Weights of a small mixture-of-experts language model, trained from scratch on English Wikipedia.
Size: 13 layers, width 320, vocabulary 16384, 61M parameters.
Training: a variant of SOAP for the experts, 255M tokens, 3420 steps.
Below are experts of layer 7 (counted from 0) of a mixture-of-experts language model. Rows are named router (the router's row for the expert), down (a neuron's output weights, with its number) and show model dimensions 240-279. Each number is 200 + 30 x the weight over its row's rms, rounded and kept within 0 to 999.
After each expert's rows: "comes before" lists some tokens at least twice as common just after its tokens as in all text. This comes from a sample of Wikipedia text that the model never trained on. Tokens count by the router's weight.

# expert 8
router,168,155,232,164,215,172,225,228,285,229,270,202,186,240,169,205,191,180,218,153,261,214,161,197,206,232,217,212,214,230,191,161,215,222,200,168,210,150,197,214
down3,226,214,217,200,154,213,214,155,182,230,232,203,252,157,200,232,200,230,192,241,167,234,190,136,198,232,195,243,225,198,139,205,217,187,222,178,209,200,159,192
down4,161,217,166,232,214,158,171,214,228,228,180,243,227,161,181,190,175,245,202,192,151,190,172,174,203,221,207,196,149,187,202,191,183,249,130,201,162,163,198,204
down5,261,145,190,200,229,183,228,211,178,239,172,223,211,204,221,157,150,215,217,181,199,208,211,185,183,172,226,242,255,193,217,196,182,158,194,129,87,223,217,165
down6,200,195,233,225,204,190,215,263,185,204,170,185,177,235,133,223,194,228,225,222,197,155,204,202,137,221,224,166,164,227,164,178,237,237,187,194,218,218,180,193
down7,191,179,172,194,229,212,138,192,184,165,130,153,196,243,216,185,167,203,188,213,171,185,237,199,115,204,193,214,184,120,162,190,247,181,237,222,227,174,198,160
down8,173,211,216,187,250,152,225,167,241,177,191,212,254,203,230,188,185,162,198,236,167,167,232,242,221,224,211,174,190,194,239,201,177,197,185,196,219,172,214,208
down9,192,214,203,133,186,162,225,236,192,163,213,214,224,185,100,220,185,174,237,208,179,210,154,152,180,176,216,199,231,217,166,156,204,171,176,184,246,203,201,178
down10,255,217,191,166,188,208,236,216,227,223,203,237,193,186,197,204,144,214,202,197,224,219,182,157,189,194,205,218,180,204,161,154,228,192,219,171,193,200,166,176
down11,182,193,160,200,182,185,190,224,220,183,203,189,150,181,202,183,245,216,201,181,174,176,194,183,216,240,242,219,221,225,209,241,206,171,202,138,247,191,192,236
down12,163,234,178,200,171,217,271,180,162,159,190,250,172,208,165,194,209,181,249,149,189,166,178,174,181,218,261,212,207,177,181,218,208,190,248,206,280,190,182,178
down13,186,187,150,148,179,203,186,210,182,236,179,195,204,202,204,280,179,228,175,224,194,143,135,235,212,236,226,185,210,215,237,198,215,187,195,200,180,167,193,171
down14,201,210,204,243,176,221,212,199,213,189,196,164,209,190,207,185,234,166,228,189,235,217,180,170,191,186,200,192,203,173,180,240,169,241,185,198,251,126,175,187
down15,174,185,225,236,253,171,196,156,159,241,200,177,217,199,217,155,176,236,180,244,216,201,220,261,203,220,202,166,152,210,235,214,188,215,190,200,179,200,170,238
down16,211,166,197,155,182,171,228,207,240,222,184,242,190,207,178,202,215,134,259,167,222,183,175,240,138,188,186,218,193,201,188,200,178,213,206,180,253,196,246,253
down17,214,247,157,231,198,222,191,144,201,204,187,226,194,157,204,205,211,184,237,224,143,234,185,126,202,177,230,188,210,166,172,189,203,211,230,278,196,181,229,184
down18,207,151,191,185,166,194,179,179,210,256,135,252,175,228,216,213,227,181,205,227,181,168,159,220,213,167,178,206,248,182,215,213,209,171,220,187,262,227,204,238
down19,201,219,206,243,188,214,204,137,192,218,201,176,247,175,227,215,239,182,235,221,253,169,213,233,203,162,229,163,205,163,218,193,181,221,191,157,197,214,228,167
down20,117,218,201,179,186,206,163,170,170,168,298,213,196,174,179,193,184,164,232,226,241,181,157,172,193,142,214,240,190,168,229,190,238,163,176,208,254,223,237,169
down21,205,188,186,191,205,191,227,207,221,278,185,199,206,179,170,241,220,136,194,225,169,201,182,226,195,214,251,149,212,181,190,172,229,201,231,235,218,223,136,215
down22,148,212,156,242,194,148,227,186,189,199,212,184,248,236,171,103,221,195,207,204,169,183,193,218,145,214,201,184,216,202,226,171,174,189,209,178,270,175,169,222
down23,224,238,242,214,183,228,172,270,203,215,192,221,209,182,200,199,130,226,174,185,236,202,197,207,228,206,194,143,214,251,239,188,194,197,244,217,185,170,174,221
down24,241,208,232,173,203,179,253,195,192,153,189,217,172,249,179,171,207,218,229,220,211,135,187,220,258,211,189,205,165,215,223,178,198,118,176,199,256,151,165,189
comes before: ":", " ", "\n", "-", " (", "|"

# expert 9
router,163,170,261,198,213,153,195,215,254,214,251,149,177,237,223,211,195,179,207,172,261,223,201,179,191,250,208,178,196,200,192,176,205,229,225,195,176,152,202,210
down3,248,150,212,197,219,230,157,250,220,205,150,157,178,187,193,200,220,183,200,208,148,180,217,205,156,187,187,240,165,220,198,211,243,224,171,120,177,198,233,210
down4,155,203,167,219,180,204,220,144,187,216,211,174,202,223,176,191,224,168,211,214,292,200,175,205,206,246,201,193,220,204,253,186,189,208,218,201,182,175,234,266
down5,212,150,155,187,98,185,196,197,147,243,204,204,212,189,182,199,238,234,196,175,194,203,223,180,220,201,179,206,187,244,158,217,184,234,249,232,241,197,202,205
down6,198,207,185,236,191,158,156,249,180,253,202,189,207,220,236,180,260,243,204,170,191,226,202,182,168,215,194,121,221,185,226,228,253,188,162,195,222,132,155,214
down7,219,200,227,175,208,165,144,204,189,263,281,204,250,162,167,190,181,187,211,197,238,159,154,222,219,253,238,192,168,189,198,202,239,184,197,195,247,202,202,164
down8,202,166,237,215,245,213,254,272,210,173,211,235,245,167,132,188,219,223,230,168,187,197,233,221,158,235,200,110,171,217,241,232,198,194,181,182,182,225,156,195
down9,199,171,202,130,193,184,202,223,201,222,189,192,181,233,177,212,186,191,218,220,213,166,196,260,247,182,207,226,158,221,194,199,187,201,209,136,176,149,217,202
down10,181,153,243,209,243,220,188,236,164,196,241,179,222,214,156,172,180,207,180,240,196,156,261,246,163,208,208,166,143,227,282,197,219,217,216,191,223,187,163,226
down11,206,203,172,230,165,159,221,210,164,207,233,217,207,217,208,174,228,194,211,194,160,211,218,218,203,227,205,193,216,200,232,173,163,201,221,193,189,153,142,246
down12,191,227,252,221,245,198,143,235,182,180,205,172,214,239,182,237,198,141,188,136,212,98,207,212,239,192,201,204,226,164,154,203,188,178,199,194,146,158,195,206
down13,159,175,257,128,228,225,188,186,215,232,200,166,222,231,160,227,157,202,203,213,176,183,184,217,193,182,200,238,207,158,221,199,187,185,227,220,221,192,210,151
down14,201,176,140,142,223,251,235,202,214,173,187,199,190,172,183,223,202,222,172,216,178,192,205,213,187,250,233,144,206,176,236,213,192,172,232,210,213,226,175,176
down15,196,236,187,169,190,211,177,185,214,195,174,174,169,169,181,199,188,228,216,207,226,176,225,170,207,197,178,178,199,192,176,193,183,131,224,136,180,213,180,225
down16,175,119,212,184,154,193,184,185,194,190,173,247,197,210,178,173,184,215,194,217,204,155,151,154,173,180,189,212,234,248,214,229,232,220,172,193,216,179,203,195
down17,236,179,184,120,253,233,165,213,191,160,193,226,210,160,139,271,174,162,302,188,228,191,188,157,233,202,199,159,205,201,227,179,227,221,175,167,108,263,236,158
down18,221,195,179,189,218,229,202,239,191,219,166,220,161,212,221,168,221,190,176,203,184,217,164,223,188,198,196,222,191,164,223,200,197,214,183,262,229,179,144,181
down19,149,178,210,185,183,179,174,134,183,195,170,177,199,242,240,161,219,189,213,249,197,214,219,200,204,165,191,199,226,251,231,208,178,178,119,206,190,189,195,216
down20,231,220,192,216,190,152,158,155,247,167,186,210,213,230,223,182,141,197,191,230,179,183,131,250,220,191,173,226,183,151,221,190,183,215,180,209,190,251,182,186
down21,155,166,176,216,195,219,274,188,142,228,246,158,182,188,198,164,223,208,217,199,220,325,202,185,165,215,229,181,241,172,222,224,220,225,135,184,244,206,167,157
down22,172,154,161,175,211,235,195,196,193,188,206,182,226,221,171,242,204,210,194,192,211,213,199,161,228,183,234,190,148,175,168,170,224,223,198,198,232,187,182,214
down23,218,188,229,212,190,177,207,257,189,131,186,160,193,188,209,165,189,183,240,235,137,224,163,192,203,228,198,234,257,247,195,153,244,255,188,200,241,164,208,219
down24,180,256,206,179,168,228,198,183,163,247,229,180,239,179,193,217,242,265,187,121,253,179,215,191,210,263,237,219,212,185,185,219,208,197,158,224,180,163,208,242
comes before: ",", " was", " and", " is", " of", "."

# expert 0
router,197,163,232,216,195,149,229,203,242,235,242,175,165,243,213,180,189,185,231,196,256,212,180,154,215,252,208,210,276,249,243,214,213,227,187,188,163,204,192,210
down3,221,164,183,213,169,193,227,179,164,218,212,220,200,197,189,214,209,230,247,243,185,228,225,174,207,218,182,192,205,238,254,187,244,173,182,180,192,141,214,137
down4,173,146,273,144,205,148,243,224,168,160,225,203,255,179,155,174,168,184,206,223,227,187,175,191,246,200,185,191,178,228,219,178,236,227,164,156,258,232,244,198
down5,229,177,177,199,193,200,181,263,220,224,212,206,176,210,219,214,275,196,182,168,226,243,259,183,160,210,190,164,168,153,203,191,203,262,229,200,219,214,183,206
down6,180,202,212,173,171,181,195,207,197,174,204,207,212,266,210,160,180,185,129,251,197,190,194,186,175,178,165,204,180,235,214,215,225,164,247,165,210,182,216,116
down7,177,230,205,159,212,197,174,236,166,211,180,165,181,217,214,218,218,200,154,183,182,178,250,203,198,199,186,180,182,181,221,197,245,209,251,174,270,208,170,234
down8,202,254,202,225,163,215,217,184,163,179,205,187,205,152,184,216,149,223,260,172,151,188,217,227,218,199,193,167,227,218,175,223,187,221,204,207,146,184,273,203
down9,206,222,230,160,156,177,178,212,222,158,224,220,215,202,203,199,260,241,197,213,208,236,215,189,196,219,173,191,193,201,188,202,175,209,215,229,234,201,184,166
down10,197,158,226,222,166,205,217,224,203,137,194,164,220,218,246,168,243,152,170,243,238,187,183,219,190,204,237,213,212,183,163,251,181,195,247,191,159,232,282,234
down11,217,189,183,234,125,144,202,167,182,224,188,181,206,227,215,121,268,187,251,203,185,205,175,217,298,204,197,197,182,198,208,238,191,237,264,227,197,173,151,210
down12,185,231,160,164,186,219,162,189,230,198,190,185,148,163,205,167,216,234,212,115,216,257,224,203,198,184,255,214,209,179,249,171,214,269,223,233,183,208,170,220
down13,165,189,220,149,208,187,234,166,200,209,227,165,169,261,185,228,205,226,171,226,203,156,254,185,224,224,192,207,188,176,184,167,168,209,238,159,216,181,235,165
down14,190,184,198,149,212,200,200,220,205,179,233,268,197,248,171,221,190,205,178,211,241,235,202,219,228,150,198,199,199,188,180,236,177,195,165,208,216,166,205,171
down15,162,228,237,221,209,198,203,233,244,175,258,186,186,240,212,227,126,198,207,254,187,202,157,224,200,284,175,206,148,202,230,242,236,204,179,147,166,192,182,277
down16,224,228,208,162,217,163,150,199,217,189,212,196,218,247,179,231,203,174,191,209,200,218,191,216,238,141,213,190,223,185,209,178,209,173,195,176,170,215,191,250
down17,203,249,203,192,183,220,197,214,135,184,205,251,194,133,207,250,233,214,295,150,197,156,237,196,210,190,233,225,226,172,175,164,168,183,230,188,181,222,175,177
down18,140,214,192,190,165,200,208,177,184,241,191,173,193,215,185,275,221,217,190,176,211,212,239,222,171,192,192,238,203,258,166,170,187,145,254,188,197,194,235,239
down19,209,198,215,205,220,251,236,201,214,135,228,227,232,189,205,186,232,234,228,196,189,230,211,237,182,158,223,179,236,237,160,227,202,144,244,195,223,210,248,176
down20,128,167,206,149,214,206,242,191,155,197,198,172,203,177,217,210,161,234,248,241,216,193,230,243,180,228,222,216,239,197,159,190,217,201,248,218,220,222,188,184
down21,177,169,208,178,181,193,216,249,225,207,190,214,295,244,218,198,182,221,198,153,135,247,220,184,215,172,251,211,198,171,177,187,236,184,202,188,150,228,195,193
down22,189,176,215,246,193,238,158,169,255,167,183,170,145,216,206,104,190,197,155,213,112,230,178,228,192,197,170,215,215,256,176,196,231,173,200,222,178,166,243,210
down23,153,197,171,164,183,218,186,199,199,202,230,192,171,220,182,203,197,190,174,191,182,209,244,235,217,191,257,170,192,225,244,188,143,204,235,185,210,167,167,198
down24,158,221,156,189,207,219,245,176,188,213,194,193,213,178,239,141,238,221,177,157,159,192,260,253,215,173,199,187,200,254,188,218,214,176,214,188,207,189,186,144
comes before: " of", " in", ".", ".\n\n", " for", " and"

# expert 7
router,178,206,235,156,208,140,200,226,255,259,225,155,141,221,197,186,191,185,234,137,238,201,204,194,174,225,239,179,203,262,166,161,254,212,178,194,225,225,167,130
down3,179,200,230,223,251,221,183,191,200,215,189,191,218,186,204,212,163,218,227,195,215,163,184,191,209,190,202,195,188,151,185,151,201,210,226,215,177,174,253,250
down4,229,159,241,211,158,170,204,190,150,183,218,202,188,195,203,180,217,183,195,175,151,187,215,175,142,262,195,197,197,148,196,212,142,177,141,191,228,177,201,193
down5,211,168,225,204,198,166,192,198,221,194,206,193,203,173,159,137,201,174,206,146,222,176,249,92,191,226,242,205,181,232,183,208,177,231,173,240,219,199,144,247
down6,166,227,236,250,114,215,235,214,224,250,213,208,194,214,222,208,193,221,212,179,202,160,153,165,241,197,240,213,227,215,200,201,139,177,215,183,189,177,201,242
down7,167,180,223,205,181,250,201,137,210,141,210,192,228,206,166,139,194,216,221,217,196,166,212,182,190,208,188,192,169,185,175,214,264,216,240,189,189,184,164,272
down8,175,238,225,239,184,170,219,195,218,228,249,178,182,200,204,230,240,218,199,217,167,183,241,224,211,230,223,202,216,152,189,230,224,256,141,234,181,214,226,191
down9,208,212,167,231,219,215,179,214,214,212,188,230,176,202,190,146,137,182,192,186,188,195,247,217,169,257,201,170,184,143,201,219,150,216,218,174,207,276,253,245
down10,138,233,228,223,137,171,175,179,231,197,175,207,221,205,164,212,129,210,167,170,246,187,196,245,187,221,174,177,241,220,261,216,154,155,195,157,158,198,197,193
down11,224,201,203,204,185,216,140,197,174,195,162,185,230,199,152,215,256,218,221,192,236,174,194,230,222,249,179,264,216,182,214,203,149,229,175,212,211,184,206,227
down12,207,232,256,183,201,175,232,189,186,174,195,181,210,155,181,237,156,203,159,195,218,205,160,215,210,194,203,206,237,183,228,269,216,212,222,179,186,189,217,197
down13,184,237,227,205,195,197,206,247,214,237,169,221,188,190,148,149,193,155,230,191,225,205,174,188,228,250,224,198,206,170,155,192,188,202,126,230,177,167,266,177
down14,175,252,165,184,127,248,196,179,212,189,200,190,180,204,174,215,167,254,204,180,156,181,192,207,205,166,188,168,218,213,238,192,233,224,218,181,192,184,210,180
down15,212,159,152,240,161,213,220,189,157,202,148,198,189,221,224,185,215,251,224,236,170,236,139,183,171,223,192,181,210,202,257,189,167,217,206,199,206,233,161,210
down16,260,210,228,238,128,157,196,231,202,234,192,214,175,210,216,253,225,158,175,201,158,152,215,229,185,183,186,186,204,181,194,206,166,162,184,194,175,241,177,184
down17,242,210,237,162,218,163,190,195,167,245,197,208,174,177,237,218,159,164,290,206,202,221,195,173,147,172,191,223,144,161,212,148,226,178,189,193,264,188,260,223
down18,218,174,165,216,176,196,210,193,188,218,237,265,240,206,231,185,225,295,165,247,230,179,271,236,183,156,260,230,226,255,188,223,147,226,208,217,196,148,175,160
down19,181,240,217,227,201,225,189,221,201,200,220,145,216,179,183,208,214,223,146,192,221,175,239,188,202,140,217,186,251,180,149,224,180,184,188,214,200,192,189,178
down20,174,183,248,208,201,205,198,208,168,166,188,193,218,203,219,189,225,193,157,226,243,288,264,203,188,249,207,225,226,212,202,241,162,225,177,187,172,174,186,161
down21,201,247,191,188,208,175,255,202,230,169,161,230,200,220,202,225,192,242,182,221,209,206,194,227,220,214,173,225,179,156,238,215,254,212,155,190,202,196,173,191
down22,202,191,125,175,209,216,210,204,162,237,232,167,282,194,200,170,229,212,210,209,184,208,234,211,168,184,186,158,167,245,224,201,165,174,215,199,229,186,167,186
down23,201,200,159,280,227,176,253,160,189,175,211,160,168,261,166,192,198,201,143,196,202,216,212,195,166,224,214,184,225,200,140,232,235,186,191,225,218,197,205,230
down24,236,214,191,218,179,198,261,189,207,221,190,133,157,123,190,201,217,184,210,210,199,156,252,224,164,233,212,173,220,239,156,231,188,143,187,165,254,186,211,161
comes before: "0", "1", "2", "9", "8", "5"

# expert 6
router,155,184,237,163,142,112,173,204,184,226,209,156,183,209,205,229,203,203,201,168,265,255,193,171,171,227,197,190,192,245,196,186,205,215,215,273,181,207,152,204
down3,233,148,216,262,232,136,207,197,203,196,223,166,155,171,179,146,196,187,221,169,194,176,187,152,190,210,151,179,175,166,237,249,194,219,192,250,173,189,181,122
down4,180,177,236,223,158,212,142,264,205,149,263,206,228,214,193,163,217,203,216,174,174,278,237,185,157,192,218,213,247,132,215,171,208,214,168,205,198,209,211,173
down5,232,195,185,197,128,194,243,163,184,192,190,211,154,208,189,222,257,199,228,213,171,155,173,222,187,206,239,204,194,203,212,198,218,253,250,205,193,205,155,172
down6,210,177,205,173,224,188,175,213,286,203,229,172,156,217,212,220,138,234,189,137,202,264,201,201,261,177,190,181,179,139,234,185,170,236,182,211,152,256,215,249
down7,226,227,199,139,173,230,223,219,204,204,257,157,209,192,191,187,218,185,171,218,267,152,157,252,226,202,183,177,138,221,203,194,238,186,164,179,178,190,239,250
down8,207,134,224,174,205,201,211,190,226,197,232,202,163,166,184,162,158,154,202,253,211,219,176,196,225,201,189,193,205,187,193,171,164,174,219,205,198,212,241,245
down9,222,186,193,240,215,220,161,163,178,186,164,213,168,198,196,259,183,218,282,217,212,167,209,206,190,176,180,246,184,262,173,189,150,210,191,210,211,227,203,141
down10,218,200,211,201,250,180,212,177,285,203,240,198,167,176,174,192,246,175,151,160,183,165,221,217,188,249,212,203,219,165,191,230,235,181,185,190,245,197,210,189
down11,190,177,204,202,214,183,167,169,204,188,165,224,200,197,204,196,206,204,153,159,138,206,205,183,126,170,217,184,233,196,208,171,242,187,234,218,256,190,190,225
down12,221,190,208,191,242,251,183,201,237,183,220,213,187,243,222,168,223,201,206,194,209,227,211,243,131,215,190,216,197,185,271,190,203,201,203,203,200,193,179,175
down13,169,198,132,216,179,228,167,182,171,176,227,190,207,224,193,181,219,232,181,185,236,216,191,202,234,180,202,146,208,202,236,188,217,191,266,154,180,127,175,176
down14,205,209,213,183,229,234,248,146,205,200,168,225,220,196,194,218,200,193,159,179,174,197,178,267,180,163,191,155,193,154,199,223,249,243,188,192,201,166,164,163
down15,200,187,181,214,271,175,201,186,148,207,150,234,243,143,173,177,184,238,211,179,170,219,139,130,220,177,217,229,224,232,206,197,208,172,211,214,185,261,233,256
down16,199,150,197,170,237,196,155,183,200,188,202,219,169,207,234,221,260,243,219,204,159,111,182,182,196,260,209,176,202,170,235,115,245,164,189,165,223,221,241,244
down17,191,210,225,267,160,208,241,180,149,180,207,215,157,196,193,202,174,157,170,194,201,242,176,176,205,218,181,206,215,235,188,164,185,186,205,207,197,194,213,193
down18,232,211,188,241,248,215,228,226,177,160,168,191,250,156,149,181,178,215,268,144,236,215,181,190,204,234,158,253,226,218,201,212,229,178,192,160,228,156,194,243
down19,237,185,167,152,260,219,203,183,201,217,291,226,230,223,204,192,221,140,204,138,251,208,198,190,198,227,199,211,252,232,160,188,204,197,256,150,147,183,242,200
down20,206,193,276,197,218,201,189,222,222,190,228,182,197,172,223,233,187,186,199,188,195,177,201,197,202,145,217,231,222,213,168,235,224,166,219,206,163,202,244,207
down21,181,252,197,197,169,177,196,186,286,217,194,178,165,212,145,213,241,198,154,156,192,191,207,204,174,187,230,209,159,191,183,199,159,261,162,207,208,215,178,219
down22,231,234,223,198,234,206,202,195,239,198,212,157,179,192,164,177,167,225,190,255,206,240,219,178,187,219,169,211,196,180,238,206,204,178,205,171,177,200,216,202
down23,220,231,205,209,150,219,172,177,218,210,238,157,221,202,161,260,199,132,203,215,187,215,286,171,185,189,252,185,263,188,151,192,204,230,180,234,197,211,204,206
down24,221,157,235,231,213,148,200,224,209,149,177,182,194,172,164,172,205,213,181,206,175,196,241,236,249,201,210,189,218,230,173,191,179,255,154,182,201,171,213,232
comes before: " the", " a", " his", " their", " her", " an"

# expert 11
router,135,168,250,190,221,184,216,167,241,206,201,180,154,231,265,245,154,166,226,153,258,234,180,180,184,201,266,228,209,220,151,183,227,238,232,148,196,179,214,187
down3,201,242,190,230,211,193,228,234,130,264,148,190,179,189,186,264,192,221,162,194,201,121,217,206,237,163,199,183,231,209,141,188,160,196,228,198,192,215,209,166
down4,222,278,231,201,203,194,235,169,204,136,199,201,219,185,165,129,145,213,194,177,196,220,165,169,204,175,185,173,194,188,185,232,189,173,197,217,191,188,169,130
down5,188,211,233,186,200,214,207,260,166,139,202,170,175,164,222,178,215,224,227,166,232,183,149,228,237,215,227,198,178,248,222,222,174,188,237,236,150,194,220,241
down6,181,170,190,155,216,146,174,149,256,162,240,250,218,254,211,229,243,189,187,241,216,253,133,190,206,210,175,210,159,211,187,220,200,189,219,185,188,211,185,247
down7,163,246,188,229,185,210,180,272,210,236,181,196,174,203,215,202,203,160,189,184,194,153,202,205,241,226,216,163,163,167,209,248,178,212,153,174,162,220,198,213
down8,208,196,221,174,221,223,216,179,200,200,199,159,176,191,232,178,177,183,211,250,226,229,142,163,204,131,228,212,169,187,185,194,231,212,164,230,156,203,253,205
down9,233,236,188,170,204,187,234,218,173,234,221,229,197,121,165,236,209,210,202,164,211,206,169,203,168,220,148,252,194,209,180,174,272,190,185,222,204,246,221,224
down10,159,200,164,182,187,273,214,263,181,228,206,171,189,170,244,245,225,208,237,237,210,202,236,176,209,189,199,183,205,213,159,258,154,188,198,218,159,188,184,183
down11,200,176,193,209,137,240,235,223,185,215,205,194,199,250,176,200,199,179,197,241,196,198,164,209,116,227,201,188,132,144,236,241,292,202,195,181,176,207,195,176
down12,188,183,181,241,296,186,198,229,228,183,179,205,203,195,187,217,189,215,154,173,153,198,203,200,178,191,190,148,209,233,244,185,194,202,201,160,213,156,130,224
down13,203,191,184,217,230,223,146,244,208,203,222,165,200,197,271,208,172,244,214,182,213,218,144,192,209,170,230,206,223,202,164,172,165,210,239,215,203,172,216,210
down14,221,237,233,198,185,204,157,200,151,215,116,130,180,216,239,164,202,194,249,197,249,158,223,248,168,229,244,269,183,198,192,191,176,237,227,172,153,222,215,225
down15,223,174,183,242,171,171,221,172,219,227,218,220,188,157,194,248,240,193,233,225,174,188,227,249,237,203,200,209,242,255,199,200,170,187,242,140,212,226,208,163
down16,236,209,212,126,154,239,232,208,149,226,205,203,159,164,188,185,204,173,260,213,231,214,138,210,170,196,223,234,173,226,179,222,223,204,230,173,167,238,198,182
down17,156,210,245,190,233,229,175,234,217,187,233,191,219,169,216,257,204,208,135,251,244,247,174,225,185,277,156,187,187,207,225,206,204,170,171,185,201,213,201,204
down18,201,191,196,195,230,212,203,176,168,132,212,213,185,223,229,221,197,183,247,239,247,194,224,117,187,173,217,207,197,206,176,204,222,229,257,165,184,203,184,171
down19,199,195,267,186,186,212,191,191,217,142,188,103,213,213,216,165,222,198,190,210,116,178,192,174,230,225,230,227,228,206,178,190,196,182,230,220,227,202,234,233
down20,183,168,191,209,191,199,162,174,208,256,157,204,160,208,145,163,222,198,210,210,190,183,249,196,213,168,195,177,234,201,255,143,186,216,173,204,224,187,224,217
down21,227,220,165,225,198,197,220,202,181,199,170,194,198,190,147,189,178,141,204,222,175,185,152,159,162,147,163,146,203,219,198,207,208,222,211,173,156,236,261,179
down22,188,204,257,203,226,154,182,226,189,205,192,182,156,239,163,241,138,184,201,216,170,228,204,194,206,188,228,178,226,177,208,184,251,176,151,188,238,210,219,233
down23,214,198,286,163,278,244,268,177,176,152,210,194,169,203,235,132,168,200,217,244,209,223,168,212,220,210,211,204,200,207,186,240,156,149,198,248,166,230,190,194
down24,201,189,152,224,222,208,181,197,199,178,174,222,170,220,263,169,248,218,246,210,242,224,162,152,230,178,194,183,234,163,160,210,221,200,160,172,182,179,212,180
comes before: " a", " the", " to", " The", " in", " as"

# expert 3
router,190,157,197,162,186,170,240,218,234,196,264,190,133,210,201,236,184,161,171,185,246,233,212,181,152,244,214,213,206,176,173,202,187,204,212,220,198,202,208,239
down3,248,217,202,252,163,203,239,202,246,206,244,221,230,244,239,196,215,156,210,207,198,198,192,241,172,162,205,163,228,202,242,169,216,205,218,206,240,152,240,249
down4,198,203,206,225,249,235,183,191,214,187,101,193,252,198,227,197,181,189,201,235,183,222,210,202,230,183,227,310,142,261,206,216,212,161,223,220,231,201,201,213
down5,198,225,235,251,219,193,212,145,213,174,177,145,181,175,202,156,184,220,248,210,272,202,191,158,251,194,182,188,223,187,234,201,197,204,199,176,201,154,201,243
down6,199,203,169,223,207,149,227,180,251,184,140,218,199,199,158,202,121,209,277,144,177,202,194,166,232,211,197,172,171,238,165,245,203,210,197,210,241,197,244,235
down7,152,197,191,237,189,170,223,192,168,195,219,235,202,160,195,214,230,151,195,198,245,233,149,164,215,178,224,192,190,211,190,235,211,210,229,242,215,234,184,170
down8,217,123,214,211,204,233,229,165,196,209,192,218,145,212,163,159,246,201,242,174,204,150,255,209,235,181,255,202,205,224,226,170,244,235,198,197,183,263,207,191
down9,156,243,134,210,183,211,185,199,203,220,216,186,199,166,118,156,183,219,174,180,183,206,225,267,218,212,241,193,210,193,206,231,245,198,164,199,206,216,152,251
down10,174,232,103,219,212,201,198,226,190,199,234,207,246,194,243,206,213,186,205,192,208,189,180,173,202,182,186,209,184,208,210,231,151,208,194,207,184,218,238,182
down11,224,223,145,152,193,155,153,218,205,162,210,199,194,239,192,201,189,232,166,115,241,214,211,187,215,181,224,130,131,264,141,168,176,194,219,158,201,231,204,205
down12,223,212,170,162,186,167,218,193,167,172,188,256,158,241,190,199,191,162,171,195,252,185,166,262,144,181,195,169,210,229,191,174,246,213,113,225,224,238,211,227
down13,229,227,188,189,192,190,235,179,200,135,195,224,183,210,168,223,224,168,181,189,225,248,192,182,222,221,186,194,224,257,195,213,259,165,169,181,233,208,169,245
down14,265,178,218,214,230,271,289,250,208,183,238,146,202,186,241,203,170,174,203,203,190,150,212,181,228,158,252,184,227,269,164,212,203,213,197,176,207,206,204,196
down15,183,182,231,212,164,229,181,198,186,206,190,182,210,216,223,196,195,201,183,230,208,173,195,175,211,229,157,160,203,243,220,140,196,138,173,172,268,187,162,208
down16,185,166,146,214,221,242,158,180,252,223,202,183,241,192,173,163,218,201,171,234,223,188,183,163,256,163,163,205,209,184,204,236,195,190,216,173,190,178,184,146
down17,152,227,190,213,227,170,215,232,206,200,170,205,207,163,216,189,172,209,183,146,243,148,229,247,180,189,210,149,186,194,194,192,206,184,154,223,194,222,202,170
down18,235,184,266,200,184,184,246,227,179,202,213,217,164,204,194,174,170,177,213,185,217,184,154,159,158,199,171,194,170,152,190,206,149,171,181,241,234,219,166,178
down19,228,147,221,211,160,190,164,234,183,228,166,186,200,187,257,195,245,137,212,178,192,253,176,180,197,210,254,195,198,200,130,192,178,176,187,263,218,212,196,189
down20,261,216,186,204,169,200,239,209,196,222,232,196,194,241,200,221,173,194,276,206,183,166,191,215,152,257,148,254,229,202,192,179,245,148,224,162,240,163,211,205
down21,196,190,184,185,207,172,216,199,173,181,175,186,281,209,176,227,190,146,200,124,144,146,215,210,171,165,218,167,251,228,204,238,197,197,153,172,266,129,133,233
down22,211,188,186,191,173,252,190,218,212,206,225,215,253,227,189,224,171,199,186,198,231,168,229,205,227,198,190,178,216,209,203,216,264,214,213,179,188,195,194,191
down23,210,186,171,223,229,246,223,197,168,168,228,200,213,232,177,177,213,185,206,205,172,186,221,223,201,152,203,135,218,228,201,223,220,159,210,268,158,193,163,186
down24,208,201,219,196,224,163,197,219,253,224,196,177,230,207,209,154,166,179,164,182,229,146,201,176,230,175,224,234,229,222,222,241,210,162,177,174,228,219,202,168
comes before: " ", " |", "|", " |\n", ";", " —"